{"n_layer": 9, "d_model": 384, "normalize_top_k": true, "balance_loss": 0.00579, "lr_router": 0.000601, "rope_fraction": 1.0, "tie_embeddings": false, "decay_fraction": 0.643, "final_lr_fraction": 0.05}
Below are experts of layer 5 (counted from 0) of a mixture-of-experts language model. Rows are named router (the router's row for the expert), up (a neuron's input weights, with its number) and show model dimensions 0-191. Each number is 500 + 50 x the weight over its row's rms, rounded and kept within 0 to 999. Numbers have three digits each.
Before each expert's rows: a language model's description of what the expert responds to. This comes from a sample of Wikipedia text that the model never trained on.

# expert 19
What it handles: Syllables and particles inside French, Spanish, Portuguese and Slavic names and titles, such as Jérôme, de los, et, Branco.
router:523566512515419540542535545504573430529510439500453553507498560536471505533485504430450517498498492472433493471469522430422438524499539569520491479569564538421564489449454560488439567550473443453461511523506592502476506477468395449444534476471514478590505564514547506403438559491461408511545417476576567437510526375515478541502409570530539552515397448498506496559469441438508417475551472517563463565388576418455445469552462458484580625494473481484519538532474450421453574463546435469448447482460455442529490479471528420567577400507499550455495437496469498475500450510466536504
up0:479516530464535534560472501577529522542481526575524439563496474453471444423483598486484539597529578505612496480505461426538439611529559509498509485514439615555415549551580534506565471456555569541541473506651427464524539574555508510581447520471425396477411458407554495546535465538552517494583457514483463551481544528442414459491525544510538519492597450533450491437544556478492607526550538488446456550499428517593498467565497531537416600524519538531499499381617605506635545515565514489554520449494523544486453568499581484445509492517410461501541532487458516480403471530520477468
up1:482545487499597521459428444474418536620488502467469428576411532501477540513473631544511405426516475458475548524506465497454422527575492542405445420536474459460418558556463515524481472438537432536598407565557410593495604521523497506519459502494531550569541551431578444490529530520641500509495556479513506542529508617501488541518463471522507481472468512387448477456509512375516453448468612483511559463487531569498444503484464529505554516458499514559510409481499495503505518561450520480495475475417576525568439508447582425511415469536434523442510534454472567483452490523517487492
up2:506563471550485535507533539519453495517387506448501492623491440549453413534541551473597481544448459496516497497483488460464438526406486440546577551421570509477487465616530525544495460538420605481511441430502538576553476497477449520513471497585572398501453472530581617485525405567548477610455402510569455600479546429514552498488512449478527606463503471498450524555474456485505567657496527517476550549488529503416482588512412485573553500532507483521488414474552488485465468501511455496531570551486520514504587526477513470543522505431514443565635488547525528480470423422545439492
up3:350552497536457475521498437628463522405482525503539490506503614542517485517508495414517489580552557513532484514419459401441515543457449537496445499536486480522436517581524411428442593348492450544458488451500484451469512515524524422587501477482417502410451499563479527525620391462559543477417533535511505489470511567418545520503526488489477521463489401575480562409534507499533510480448505518432530524461571572519556600555609544515506498518537566486501486418525444505539495459512566523510513504430475599459446533531603430478481528618563468503518510516582524488493516509442461516

# expert 33
What it handles: Capitalized words and word pieces inside names of bands, works, buildings and organizations, such as Old, Game, Rock, Hall, Creep-ing.
router:545611536501556461439367563488543568421535533434456496451512513493407512427601493517520504495477509472488476604489507436474442486525432506558566484471462463464376589551544409516523458556446437446595556553471488502566523476493481434518494508463443425597468481515547509471433557514642568500435455454510556575498446392404495409524522608484474415472417521474528467435520534436383569464526517487412624496610502518462492499440443528592490481515521504491518490530562516461481438492566532524428512391531456538397393576557471556583468455454505488467445425570496490546587447543497469518
up1:435507552494486521442510555456528558530531526406502556508376388559486415398424526437510528580407529460473606427449486359487447530469447461501465433587498480486457469548498508521484503504455494463470483540529505581524481546535437436544464471496476446497552450404479596516491539576473554501432530454518470551592564518469441493518540489539562485484477488445300508503455573506433481549583529551380546500514499515532494477527412542483511580623525413528516504495497545489556503475500497540501470540492506569455443433451522492518542477548519463519528494437493492440527530500538471456
up2:445548523492439454523556560529440491510475501616578512475427494493550509523550457447526544520532464482463556422497539446522400590403520464477500434491342503522531551531548452491577499564542524526536512428490424533472488590499498432502477532457500503626587517462446425510507470523509489458478470510465441511428477496471437486406521487531408514595562491457464433524432504501555542497532575543410485524529452474614468398428472501477472555455422489443545530504498536530520555476506461514494493484497499561496517466494494542517411534511571514634542514484465466496518474468502444448
up3:452516514522553510570556521653481538469467456483511584500445480446537492563500530511462442485470540431491602449554522521447481576492482439490481512482513543577529485478690507477560444451456519542430459444571477461441481467529471497528383548484449449551507493389474495502526355446395578472463557552522504464458549482589484543448497452503548519536479486559492502423417525418555553460475455469503485562483530507491489521512539463506475517458442527480467500498576639488486528490485441542512517481436527465387573502390534482466507529513462475460558515463463475492371464439516519576
up4:472547553449509577608522507515559571503548474592537554538547476439475425428470550471491476480447496592575592415556505475583451487441563516516611470501582446455625497540452554561498544455476563496498560472436484494449451502587448495523503606419488521556509517456517500411468459515429421514510483533532430557496517524516482510565517467405474530483479401549424526520561514508409555470566540528547602496523507538463424568511517514498527444549526506495528451524510537466425561546608562586528488483453500463549478462451599507500552493548517458497497453520483455529504577555424532496

# expert 41
What it handles: Separator punctuation in tables and structured lists, mostly pipes, plus semicolons, colons, slashes, equals signs after names or numbers.
router:466459513601444410457462467525478455517536571582629522606459480530468531531537515366504473510562469507403470430431565548409565560411510483523477487469495443537553394471457436512471445448463436538529580488495507513444462424516498534549573492429482496481584472483477483451537579572514481603538438532533503528454432529454529593520484437543556418559498459424522449519565480514514546573555607452499564493393530425468561450447449457439450500491501457365404528500409475503535485464460440498493504470475480552560466579464517429429531511562522479514519534464577517508557347514545519470
up0:444518512555483449519512535494499493492469517511523480517435501463479450610480473529479417540433589507527400480511413492415449509534545533438485507547486473552483486577492520519571461593460484584610460468526542500579530431503497423496590470507487445494485494512463515494592443551489499403475380616478516502484430569437473607469417396572542462523539535491453489520558638491406572519440477479459494456520563432598509434483468521545474480457509427480586456496526458513560412417541364467468479438486525475528436488476671571557486423478477514484530580470530543515496491478483619441
up1:484518520443564569533509543547476464505373494534472489612492544445516443544451545528509460578366492451486448518419447362471393483420498491544527561470435639613430600580512547467574540577546494461512500533498464451537642544521514492512447490535466449509470502528560507449467476551650444531501442502528406493521514499454454508385508523491427469555469448538461485450503556453502571486393518521479405459528493539508446400555535603532469522557495556533571465445540504458564538598530530528569537512526584501477528535517545508499505474383470398448527542435481537430492527492564518539
up2:436611539498467507500463625578540511473515457550532531550474446461467535533535513503347466481504504500526437535516546347439439503557544461394530458424448505594522541510554505464477438495502500536458523599549490520468523695495476464463525568498534443546507526499470405456465522450452430469514527439551568454460549495484528532484558570476525548569432561460462480378445591524545546493555523633517419543500449578538493572475525481542422514522573480503483546485577533523492540560493431539600574474460531523500494531531502483427447521459436464525487520485424468456437494507500441583
up3:524563605452578589475517585523447505472487585541485477567511561477508472457400543438431497553540452481528478508417489419479501490545520523494423534438517532498484535553522457541564457498534544540511494490553402553532486554506442481469522590552393495513452503531537512654474539535484502480480579412564535584568435471451453522456479494480444494475559504496484576505425619485525528515554456554506472505462571439497410537557545636610463399532426544539521498361476518492474396476486412460484526579586468492513517451617596447609521409515470439466505543571561508523551508558502543477

# expert 38
What it handles: Prepositions that attach a following phrase to a noun or verb, such as of, to, for, by, from, against, between.
router:453450500484373478529585458553507389551470548543573513496459559506547508564555485410447504501472459546465506429413606424393637433464517466506584429504467533487518560449542582470502492506476454491640445548434446522497448553512467483549477453468513481551510479517417491497423538442511480530415394577431433467511473527466465434481605448581550465537525518497579483455482527392500438485570461569463507561431509478502525546504513488521471504483447543510622513448475557526476537480519481455485460506483370492487489493486560464438601455538480463475611437506465516577534515456557530475
up0:521470455486525492525592475604389444408512538571576501485452492418454523551589539454546374467469575593448503423449475425538479548460474419532503529539535516499543540512453513473575512488538558470490441532464503469520485465507562443543528544423553578485487639527557589530446374613432543559566462421454599498464570553491525481568569550496554418379518561539470552409507470490397532404529558434541482506490449485512495510455524542574444490482584463557490523483448545457526590483522506504543465518478563583517472514506497455438487469415461475504533496474537483501529498457506510520
up1:483503515459498587580538501527500568544474558447555461497402612594549476515489605409462360463465555491551484409444513476524488591549503543411431537489512536510502548439456510521518458516514502456494571496460455516509481473509544437556475444525628553502518551417555546463474398527464538558521547404464522461559515484529536423565438531514526485463451443564469558442558542516519551477505465491659471488500481544560449525561525564545505469482597537446517572438452443462489554554482487583460433501453514590506382505415447557525428536462464444530502520541435579529441501452510483513
up2:561502497450571455418559445430523486528466500511531545519545470554457414480486502411484568579550596440483555498469498412562493500551413585571508613506503496522631510585539482484466555438558451527393488586507500496509468576439460470392473423530508518482531515478453486452561536578520445484492504495501480596497496532440424462486481522527429473397565525550485450452596473450546448484480414520497507521487508491483589519578532580379606421477504394489576544481468482485500544462489500531519613528483472547435476588457476495532491518524459562538501379501531474506464514549419556619
up3:497459492484572386567509516474480500541425465508501526553431503485460506512484555479458489511522557408516417467562454539461496490479501448537380471539503659503446503497617433437488490428545463594501450523511479500548564633607508552521445491533427591437470437397484464479497473506563488526556457469516433515486458527440533531337466522499491438645519482533516510512531470511562457537516482482511477483445479520497445516459585521444424537516536519490539531458512464494464488539527500452493585524489461533432494547604567457456550407499509481551524581503534504473553502476409414459

# expert 16
What it handles: First pieces of words split into several tokens, like Insect, con, Mer, Cir, and raw byte pieces of Arabic or Chinese script.
router:485579369471558524442507473392402551502529532509478519467461418540443552508442442564452519461521509533473476430602521569502513622545422527523474506514519429409512436572496581593553534584470428501580519544510514464541483497360509434603508477512430466562501572498576526422473547523481433468540554454542522580544511474563505500515576501498532509469430537474451474485512604536573452528518513506505563403494526471436426474470555467523445517537629443494473479528496456511471480481454583620482555549496496464548547574476598504539554460424507530525523509496459511502508516454485550483
up1:497487513588485448451420512467362503456546506488534500521499597485415511459551408486464446480490448463575467486521430525460440502459525563522520563485530497509444512462539516501532442493461513377607470617479554581567592513552451534596397594572367431524506564489521497431507466541435427460519455557466367473506581462452448530499474437537496410530553467560439447519575602626401524519468567543500562449438494527505498570573537501522515524501528516526533518444488454468636452472547521492470569466491483500497422485474537509512497473528499528504543498539544495406409473499463445514
up2:443672451461544494565422439495495473567521531529506506515508496461492547513518496546435546544485461408460514493548483466567462547492433561507592504537483469532474494552510460529502511504402463452476544365467557463580498497463552530575446483469416556521529541370538478486511472481511598451534534471469480561503537562490536499577439514462480457535492489465418482466470599562547533619470606595446478511542566545553471531596543540481453464476540571466450546388561395546459519599503534537519519417510494477583379517532568448515540552408522476509468532479459543479468428512511445485
up3:430528537528580541543509624486446495494462514545451534506523495608498422469488491469577536631403553431480465482496457471465544508469451554562452520473574490471543482465570598560654544497554511549547528471484490481538486554483435555515484475458462467490475493476564509537542486553480402409489475603497399495540496526477481419399531505573409535528516431549553592523526503526474532511536560481486490512459487546519354528454530544438497611551504472459525553529385474549531576467571423541507562365497485445472475550434462436446584386510430514475560531452517446481498427517429506631
up4:500568478465458579435372454493490524446459593458501499528436450443521509531458495447485532547492518471434543457525505456566392526457481519523511523532563478494443596529594488546531613501529532533581509534525445398600515538497577472535448450557424479526468589477528496526469452511545529507511533477534422463512572637390541499488565442459494465529438416475476491501492584514488451383519489498506592626496496515515462590446555613497515490456566497548506493448536443431456500516485502575523536450599548495486588566460454483483483490466548446599508539426455441557443548593486548583

# expert 42
What it handles: Mixed group: raw byte pieces from non-Latin scripts, plus function words inside titles ("King and the Clown", "Board of Elections") and formula symbols.
router:454561451526590420396567573452522545464563590547435550578512489619507543491545483541460493558514463510473466526421504554454487513606422472515417493471571692466537519469479440527529486504560536533513495538607501538542487423578485436495486510451374412519588474466525421498498452504569537480521443463575438426503462474479548464388510445467618550482612514551461425476427612530515542551474441500522445552515446559486497476560453499477494397495470449440448533457470500494512471459508480467540503458448535488606503528422521537530460591527492541522510547585524481577558415418559458555
up0:494521553437516511619552484520503528551424558537512484559438505441458469515515539388411552592478533516574468495435431458467445564487523549494556581589464557528458532614579522438489495444468483529499471588507407404534546577532448499542540463587409427526445480431538481483505394495601406545515503512481453525530532537507439471518522493435451478562455396500502529489476508482571577466478562557466558500390601502521522539581523527555453541534444520504529480277572514505568597544523482473535551536461535529483412527554551511408474498515406381450490518447419586487449504475536431445
up1:448498441563508503455474461448454604449428487518471579607419483579422443484494476539441523590462545497544523521452516527552464529552469491417428457449452543561553484632467408510532543507529488575542510534613500488479512465564577517550506481435491510537521436533438545447448417572566474477475440505530558407501480512551511415445551466388541550484558622575457406464412551555567542602556558493592616447553533584478429486601564477498493467555473517442486528476542507496463526497527495494567493513440528500535488518474435563421430559422433522484469587565460519519571543513563491459
up2:426456452408485489550443490489498493561493461459395457437461535481522459481525582461459460478430413370526515484484429439514464559518521499537513516473423518506558540562507492512494494498540520446493481485491384458519607502449497434490464438450557445500404433444493474375578500559518557493556459476510458521623494538560527536493573584642397498442446416491463549494525620525519624425331527453531586549485465493502510399474484564574578540621502458453599485376516480538523482538491515559484512529539522518450555488608520459444496433529467425494444563469502487507435570478567457483
up3:529559440443468502530414569597498518456475445605598485517527532530450532468524458472426534489553472404528381410486477422466591467519530479468543516469500497512520484506513553500465433620482423465452514515512446550496574509431503585568520495495509531571378550533568477607527526523388504497420523488563648491500595464533473515449533527555471509664561480521402449400497557466466432525521584544394518482507577485508405477514431471571434530589506535477538495503530448489531555639543510476453532556539512526483515545484489526422548531494488440448555516476526504345528514487422508531

# expert 20
What it handles: Field names and quantifiers in infoboxes, taxoboxes and tables, such as Kingdom:, Died:, Gold, Votes, plus some, most, same, several.
router:437492551418517543526455648587541435473474375429416482447487444386526473454440503564466513570523499518627517490500540479482554539460533424526488449425409543431521465582444526524499415465565496486535468559421478521484503532495510563444495537394613514473466438538527456488413427521513459484557481560437492590478508490405546547508414544459519444459518437506514527499505434478557504534469509522556453535539454515497565571479577515441514506474531502540533444550435523454461539434467487503624520395472458534456534543612464579547546490543521519646435512500499562351449599504436429448
up0:545519494484478467558473542562459583522494491480399519552512577419466503509519459521467369524533510453559462536508390457450523451501517506555456521465381473477412501509570597462492468478469508475444488487477514455456594583514520415497587498545450496516555450417467423461444508493640526463542451560634448463464493523493508494453528515551493532531491443522448505556459525535507477563465425552498443404522513548454462516516479460472454555530583486528579516383572403515487510529476507493510502464538571491451464552525573492487464550432403509556565513503445504421474497520556449641
up1:411583572468535504542487463454533522533441503540517458534536504496444414539571503450450433461491615387510504483434496505475456519608491497550450537463436551488541503495532472498506470572547466521478420559488520478542523521488522434538467526441525441526526461507459475501503510480546522578477468458517514503523569573480510505520574527509373458494523445514508459468500505473546506614496465472477482389395495403615513482534565585508592498602571517540477440506467525391557512506563412568566553493475457490491583426537493483490591558511535497552532450424414601434452455503475437541
up2:507586512503445547471473477531437527591471498501624430542476415477434465454612471443514530497443505500636529486450520477401440475500542533524551562448400589478572487537456480525520374544452532536581438447509440607638480468485466524491556454465523509516502410530474524413526461455527509513594485533525522512427515494385478543492519465524540505581514516479476484516521499530552518629545454536518542509452530572512484497461492487528543504502600496485531439477507395492478437543526486589560564415545432544414507461477539467510423432523484460551493581502559469499517522494401458486
up3:471537447442552539510490538550495528439484408579438571461466491390490519474547475544476427537491448517566453576503444465494527599454442552520504442513583516536540522619543516503510476531486554514471545437461541520578588548518511476432461566412490519532503426535592480493544477488563526528459484548557529522446485618493518506382468549486570515451571472484477403484501450474568580603398526528458475438418516556524504489578540597548468506534595536519493471519553552451512405477554471525524486481510452411475527520456551529505450527504489530468514500436467573446418528464475385437

# expert 13
What it handles: Possessives, quantifiers and ordinals after of, for or the, before years or time, such as his, several, two, first, same.
router:471408516521571437524463551510554466500532496524452494451428576457498558580424500549486409495514446436443548506532417589471531464495483530430537444465458550425479478474563535469533471453531538520448469512487438519449583533571507515451518531476562456408473425373461476496488453475498521486465459468501412477506484515538571586440546414507585473573457503509502542409412480532491604452472557427530491464515528534422520508438542413573552556594450502482524389531549612479546543503533549449413385549406618549466504544551480506460507458478469570491501536624503502431547570426470530524
up1:485472502440434472457490543467504507463519503603496537498588506473467430543448447461529582522515477492536447470509436471478459498561442519552553505524505499567533476569569408584429533492477530539625594496525558476491546527456483550474489467416503402492445522560550397546569450519584463470461401685490480495506413473404477469527473536517477448563562460517471542558472438511479497539488491496487472530512632624503517562434519449521499540434529504487447426463453520517539435544557468564474544504568564455476471499478501548539546483495447534491503503447503480494473509583499542494
up2:464527377514456458519561479494571487582464458451456543495564543540498491448513549426455514489545486386465485597435402501488549468513395563484469550556481559517527515400511576459527424522464579452436410528494423596485585537455534465498543517524487505555508406407493506540439392539474551459557456517451485440528533489486481463390527449531421481481515402491505553486463577487430586427494499494462572592506530473513461478487536456485504481511551471488616495489549536412496464632479515589453576438456428531459446526508549487452494524440478479548455436475450448565567514489474508446
up3:517520486429482545526458580494541516591480504534504489532451538465401474469494581516525461550444529499532510448485497479519450539387456492430479490500558521542458487451479517527526467482417480608504370542591446492566527443477308540549444501468452431542536442500507521485480513606517527521539460563460509548505540476552481549556495391529499451574506535498503517526421453524532525462509529472436597535408539535439538489468545557533497525495506419428459590472463553449509464580517451431456507453524506587512469477532575514562443473541514475514508485565372468500459491485467489520
up4:435542506465492511557437467533529501584528512468510485487484497430521529552487589597546555511500470508629441395429392539422535483411421548524565588471403514528486577467466478423558449543525445530457494501484415530465562498574483451461437479492472424473556502590558387500555443443530546505444404498563531498491537530465472558583466528499526459490537508559495549645437534418405516442440540517464528506460451491565479540558518522521532530504562603485493571567515515506606514555512440507495454463510493497507352522464498539468603481415439479458558576519470418574489448523484488523

# expert 40
What it handles: Inner consonant-heavy pieces of words and names, such as ch in Nichlas, ach in Cuach, or in Kaoru, tz, pt.
router:594533596526578512510573457461492570513485379420502576471471586399552503433402446583444461539459476437444575480483413495571468555477468463455480476541557439530497509486519530505424629494443464482554472495532557615477512377514497407575486515469450519563506485564566556463608542550525497460582432520539466461453529535452495418521529537487542470476495492512483545397532556470408386513592557442535492447525487653541548530538569428519491534537417455481428514564505495551530422501489415543470554502530450525452494543454509460553549479442411427417493409493470479539468402575524522522
up0:502498569527480532597512509562463506490516479489480504546424527489600492511475371524499463490438474418520479497443481482455492490505442469476486522453458518503485515527492392474513504496515534534537470503555497387486546485462351461435508587443471566559557420498492429498497410562575416521462494445420494464461495517505492554537472569529588449517578573518403423462483497479487559446373582502625540578484579591384424435619491509562450500527564423566519472451533523511569529462532455576502514498413488426477545501475566506506506409478458514474667534501465449565510475510605534416
up1:465525629465487469520451451567605549530512535543394492535429562534401380502584509425548499558605550450506565555500448433491555500387531530546485457497528456450487495535444477474534518515523479451503382355549466482460494549506507514554487547474513554508431478464509496481502562518604479555422532491470550447470439547416487543463524566469390508567387393425460629475544486543456466471468449606496446416459487574481449604516501447508482493550475529492516534538515533509449498578475536504527549482483517520409497546498448380503469585509541457460493510484440523462526413489475530384
up2:536472491471502474413497534505456470520463616652491461671498497476423443562514462394454500584466504468536480507459481418420373503490510553492526520514524585485516624486540484511583472524524548576446457491468439533552454544487513535503426489534469408510438463433548548549544499630479452505430564487446476475520561497480464492455436481484485549589521450500390541485435646487440589479473560526429494503476484508549435508548522594524456501562520545500540506419492533546534520533504539471512567436466564570485460537514528489466484510504418431521511535481568590495463460435560445491
up3:495552542505568473538539504561592433586485509491557576489470522421505374443521485503472533527493567462505524594490473469485452441454398529549526433566489524419447530541555438414483529484471495552518544402454511369468481514488421492439512599533516439490534464521500593497523476589603465524567402486474469405510475563532471400415535506442523454497527550516387453483432415477508502526423587480461533487403553482526482463431456465509470574572524437498428523508422558507516538487554478474477514504492451495529537458408518448500504435512383425520501498525487450510462506448475521567

# expert 58
What it handles: Year numbers and time nouns ending a phrase, such as 2006 after in, the s of 1980s, century, season, World War II.
router:550470438488453466489474461468480486439397439613447541552546435546454529407458525422436591573557455453507471498569429431627416495377527589527470483498461542508422568523538509548439480412496469469474469573496471540503470570570483543404573543546422462444489479472497491533547471550465598458521576574507450501494527498530388570475506413456432584504517426539508445625516510451502518431448506528436413487527491490448418580502585538500497437572545465569550546350494484536494570475459510489466544465518497468445539448592497548528491449536451505488437557472557552489462510518532419468
up0:497592529527505599434538512487517527621532627514577354538442503449433517565593534519472423484495471570548495453460472489440489536480418518484577507484493592531455509489533463402595485530475494576538502481540438371491515526500436550519444534498514437632484544528506507505524505523547348536489469516484471529477525512423464454517450491521502439520485468488472527459500555485460580559506485578511484462388564492527417430530432480578426555489487534517477413495469489446619500581517536507552543400489547526501505557450539482493465556441452438508539477422474521485505443520521522488
up1:517549546615594531479560581506479450414537429543532536461577526494510534482587528468505471444537474448476438520456472521448546542511461448499495573630474594455529549510587576557493405581479501490524386528485473422555646638424483490491546552476501432494499560506610498491499382546532483475444444480511477435488435506450514506471473470523407535543482542456393523537531473477504532477512541543542553547508506522482425462502599491478506473509538560594505494492521465500447513490490459487555587464543448505472427526575514525446479492521431346564495481510533463487560533479433482392
up2:557495482453483490526464529551469576490481516543486383442530463492463489429484495431555480603457491495453527535515439486598458519508430508402526556426457562629414522471625483478593455498417479525424492398451490375519501540528517431418530516464503544566569435525528466486483417620501587458530455535486454563565493456557381502542445472453463504577496395543496497553497570490384527522482534634451537451539502546496437514459513516588455535529589607537517469368482582512559522540584431486488497482494575459489563516532539566519522503495370457462512538528472462477471484514543436465
up3:521492470531488458512513618451474528529444544531461495517532431472482485475488562562441458510487451533605496395444498503548506465437466493550433587490498443497520503569523613483472564453549458501464483547502493535531498497558464483541487500449447460445481396481536513438502391435567455508540449638552392586473475459576499444378416521510533570465521432493528551523457536496545485541506504528459448446548529618468501474503517540505473496597519464432559422545438440536494561482506502476547552563458532541400454450594502558498490531512390536529539466443434597448583535520531401600

# expert 10
What it handles: Bare space tokens filling empty wiki-table cells, plus lone letters in navbox stubs like v; t; e and code fragments such as OMA.
router:536462470571535474490526444486511482410529508519585569422588446443427477481517479437470585480542530572545457489470464479483591510598524441490548508575599483495534391605499493421521452508559497496473424452516559503473503484467492541538544582519502545432454490468562446533468499543431522484493577538410485449484392516569522474539457425502591492560518425517496482600581405491549494452576451509591487544500418491545488507549453536469512517546439529531483454511463436508563585434424569506533428580577449516508440533432502494433438557478526489423504552616436448471480458502581498466
up0:538525603458513563503483541541493457448519510477527545483521553467394480410426485483417495587516447511490450418557458426457486506507547516504518460497463502407513397395472440493515441533494410530480499520532476539530562473516478569425360484462515447492570491498613382619515463576420474427458527555423476502483474529485495529525458499476542485521457424485361549560564485559470588547548576496481562556496503504499563482538488519508496580495545502445552513565527486461522554576474560484555514515524379440512471468472491436481575541525464461453520518517556512473501519519515504427
up1:481545523497508534484522528501395517581470510463470515493542513520464488456507465503521562506535516476509487458451386510498463458518562533464490624526480562464511475606532498465473473561482475432540362482524474380477577620458457567504523405523430449501532409513527549437537484466463506488420502596378466518539467523425355490484459436431509477500467462469467605402505540542498464573530542571583505525462449549488531526478452459502482536469554445393501516500525579504418527543519521452649552490472584413493494471471558546363569519562449443499552526390421377430385459531455472535
up2:537430434460578491597594448435427460545544474565524481513590555504546445581435497320425531535442550504486557507479481428508485577419461496449454608470545493565392446588555567490537541500511451523455511585399508510519535488476496516481485455554505498523460379499545561504493423455558512501429389551430495530515526570464527509506468465479500517474436497595334506550506454537406447463362531505561513450464528512473524502665478552499559500541498451474480475446467469517636537489514469539524499497507426479487435491576498414481496436517471507492481479461524460501416555496520557445
up3:385539448492495500544536527605523491549512444424579417584513475562473461466493535520415487472501443507491482466537482523471510514454517474572493539498434512507471524472500509517444531485463525560588426508569509575514472537635538471545559539443417529539547549583427399534518444585526526566585491477537455460534445556495461505491446456446568429520526427400527472499435468481490508496417615539459568381517548571567555462428475446489444517512471458589456515525462493457597503560641456516545598558528526385438484573478478521520553471525444538555541483492489562461461422489520494542

# expert 46
What it handles: Nouns for relatives and roles after his/her/the, plus given names: son, father, daughter, director, player, John, William.
router:528443554562450416516480572432424549619530561479492523534536483526495488446434450475445444533563424377439511481472443420453346494598449497526501520576386544555524500511548466489502477492505549439380555403480522447485493542462386473465367508513544421568543526569470378517540485536465549504535528502496461529543464481437545457536501569533466512534481438482499511445517552543464501508402450571515632489487540489523435505407421547490465491468583486455557566446561570483473592534497530420455480557509484565445542450522532455517555578585523485477492431433525450481432572548521496512
up1:428504469501515511552503477593447605601502584643487393524451517553517507528593428420479381529453567488495486567536563440450432484400498443504555474548542458475487507420501474477538464565440507523532474443484506476529562444545475465504495545536560463540545468497499418473477457425505521602554496546486426514513619503548522493593475494508476449599500461471511490424528509540547481437554512532512613567474537401586447388551515545499458431575527521526510483439529417529511529618491548549472529472471527539561457487465495403527539470481474504572497548449512469473444473421477522442
up2:531531422432486518448569582479467508545527472476591467496529414456463485437474520454500451499529480527513490472465445412504417575546402496511470527526372607557533520475565646357536530526507543454459559472504484543518506454460483419480521546489477501583512504503455531433435511586544541556415510500517473461549467537473509474560516595481535523439487405562399503415496589493376516435452541574558491539449507511387481596475520509554484477539518413474483516479460573379564513528587468554557467492425465487523508521535615441486608473535477375472553466480474443458515584466486532509
up3:442482587538541534541573414541397452451471537466429388481545472451527487517450483539435527394457433485542586394521436418492497529534549449516543515508402540525537499505486670450487491465488506509464538518442493482467438552511483531579477562503470498521415512542491437513501592484527476475405541525486542431516578527427476439465468482422383569452533551587472407483544562500497445529394525469494454489406491532554439529527492466522481528491548506467507464375406453513576486436556573491506512445605518525456478539503498460491529444455574411451535472378545504551577469510487433556
up4:513526610534467474517438572519514495512592489590447577499568524523453461520498517480524441556530460516519566549495509441475528499432438472525431511531455572486515508642467456567501509505439510526513572496535408415530577539480402417567499547463459406539494456362562570514562480503521442378586454559398446487494489447445469503353455396519458516469656499477470523586536514496489483524475537546513562418405560540507535496476457480490519530487586581469531457535501525471512559431496403473487422473544469559530540509481515498451480524495506508484494582452448566451466455522530443516

# expert 61
What it handles: Middle word pieces like al in italics or up in suppl, plus discourse words such as however, when, able.
router:522458441501585519549508469541452456451500478514568478478469483483526519496543471498485558461458547532513493553467440494444531658484563438434550442456536484482504468521544495435384541502443471549535478574539508550488522525498472449456559532392553562450543557496550519546474444412528577463463430474419624407478503543456469425478502519438556505490518585575500563529490434522416440472599584446475536562495399462530502505583424406574404471460498547617446410560508532530558458583543539510499498599534479537536518507532449583506540582497408497441491486534467432520406493473469494514
up0:541502479424569566533549516525533438491409440521591545516523555503466558616468476527504535510557527533548524509427437464492435562450438439516525535491516536485445481562593558380534523491460475614487446455443472456450555538525557514589557509566351469542495499469517559455561526517545453476532448570493585414478421501504501476560401496555517383520499533547408388511447431466491460560520494493471453487458546506457544524594619486594392579489579597515420523443528575575516515565506360492484469495482582610486533467478515460427577527430424445501512501482493525558464527589486574538
up1:435451445424514457579495560639493514448494524546510441559498531411517482475498532552486434440439475442492489442524457532510499472338553499398654434486496566520526472510484433414430570518445457500560449516511468476462444502544495503554518539483593443524556463541613457518502392496539474468512402526413381476553534507588499416551477519498543495518504431522492488526518489519494597459528580558485522535390505501591483468523526497623448482488538487502473395506487592534538515503573538533520432545506450601512526497466426541462537634573464490498481580496526500480482579481550439475
up2:562505469483537613516465524595503482573529449450519339547475477393471534488611474514472508486517479471501515446411490501520451579461532397500407447436540506559429543478585475527534472578489423491572534539565532475506511445548493475451404532501518451452483500450553557456521518495443542419525376528503503450500563491389480457523437535531551510510485496458459524535515534427454605500502512486458476546464464596576470440488522449542449519535506488478490393495579502503506501524585497467463522531486541473507455537499513463544552446425452420583512506482382514462497493541511460364
up3:505459442482548543478464455454473465465498562576502375545497540434504505436562578473465493505470508519524546483527496477491488536482513510495583540467553492499504539508557514481455544495449526516522446452624477449507479562511466452576440441536507492462461498335558444479484438562545535388528474571462498512522405547495465587476545469476560440454538521476533562444528480472378538568491539485560513525569497498516486531490553617494380446436560511532528488527552582363617503528427508578523503484458569608537493528502431535530501578509374547559453504527436577564484507631579426481

# expert 5
What it handles: Main verbs after a subject, especially reporting verbs in reviews and quotes, such as said, wrote, stated, was, claimed; also Transliteration colons.
router:485494537500495509529439466575553554442559507441595592487568463515508573454468590419533495519526534569479486573507471452474511532486427471465591418545493613520517439495462555444507467453424416521509573497560454510515504499500486529484563520478424521549530590482455588541450572499448433559436490507455455485514496473416494539512504503498467411627560494463515492548475478487468513517540558528499560426414557521633483515471555563479400472476522508500461622405460499582455560540484505516491540456505499541532551476489557503397505558550565488538487500553502570507543490466456533395
up0:482587520530435489447601568481498429607486512553489509637405545451514427570488523403460423561432511473500387457377387561446469546556453581504501543455451545549450549537531434513563506521561524576564576463443469570567502526486524416506519534546508493492481482512532466417480447519413417490519538602509535459533496444554473517495485495428444483511407467543475494479526540511502606434465584488483500470558499520513532475462453550510505494620456489492471363508533540541579494570569432503549518462505508506375455590490517515534478454464461474552503473504505436557547456554493513476
up1:455519520516493543603500509545476483437469512521535544446478506433467527654455516481449411551511533581486483561471503482416509497514473451557533535505485593491559474448468520480503451487547475450549528485588437502471511435494337517398484501513560498540510536552534444482428480486574453545520412470447447519528438524476496447551506594456450472512624540549486507453479463537552632504588539518512504422399551436542543450440492531525425479467471459555459524461488473518565513662528446470552536531537579521462420540408491488476570483431460494475523413495462452443511533510490612554
up2:516469480449469529566481537506517502587467529433556467527441507433471515482504507478518472525438461470550509440384404398506456613464438578465482606582481522536511552579543534527478531640485572404462553527491542485548532646424569508460475476445462502607510430512468513462546479497509492484534470591544528615557416527490427465574421509467489529522492538621481479382463516496411502530435482558511563485500479497518464469422511521576523523515588520457618562515572464508536404438555482602536561479456426470587484516514522514496479448475454409545489500462407490424494516482516559498
up3:379496508492552637575508487503536463602409563572459484539477539550442475457473609492363427498394569445473466494472445591489465543498534527490569470393457555521499571570552572508588586556606518564474497529481403544430467506485521556459414461536493499491407490468404524460550517496492563513473433531550498496511430494647376455448518478457436476523491499522494398562440465499526554563442509494451503527532508532592500458536549545504478578572464386524518500447491548561537517537603462529502464561518473537563533503552535502462538501405437497481583554467480542401493439573508435566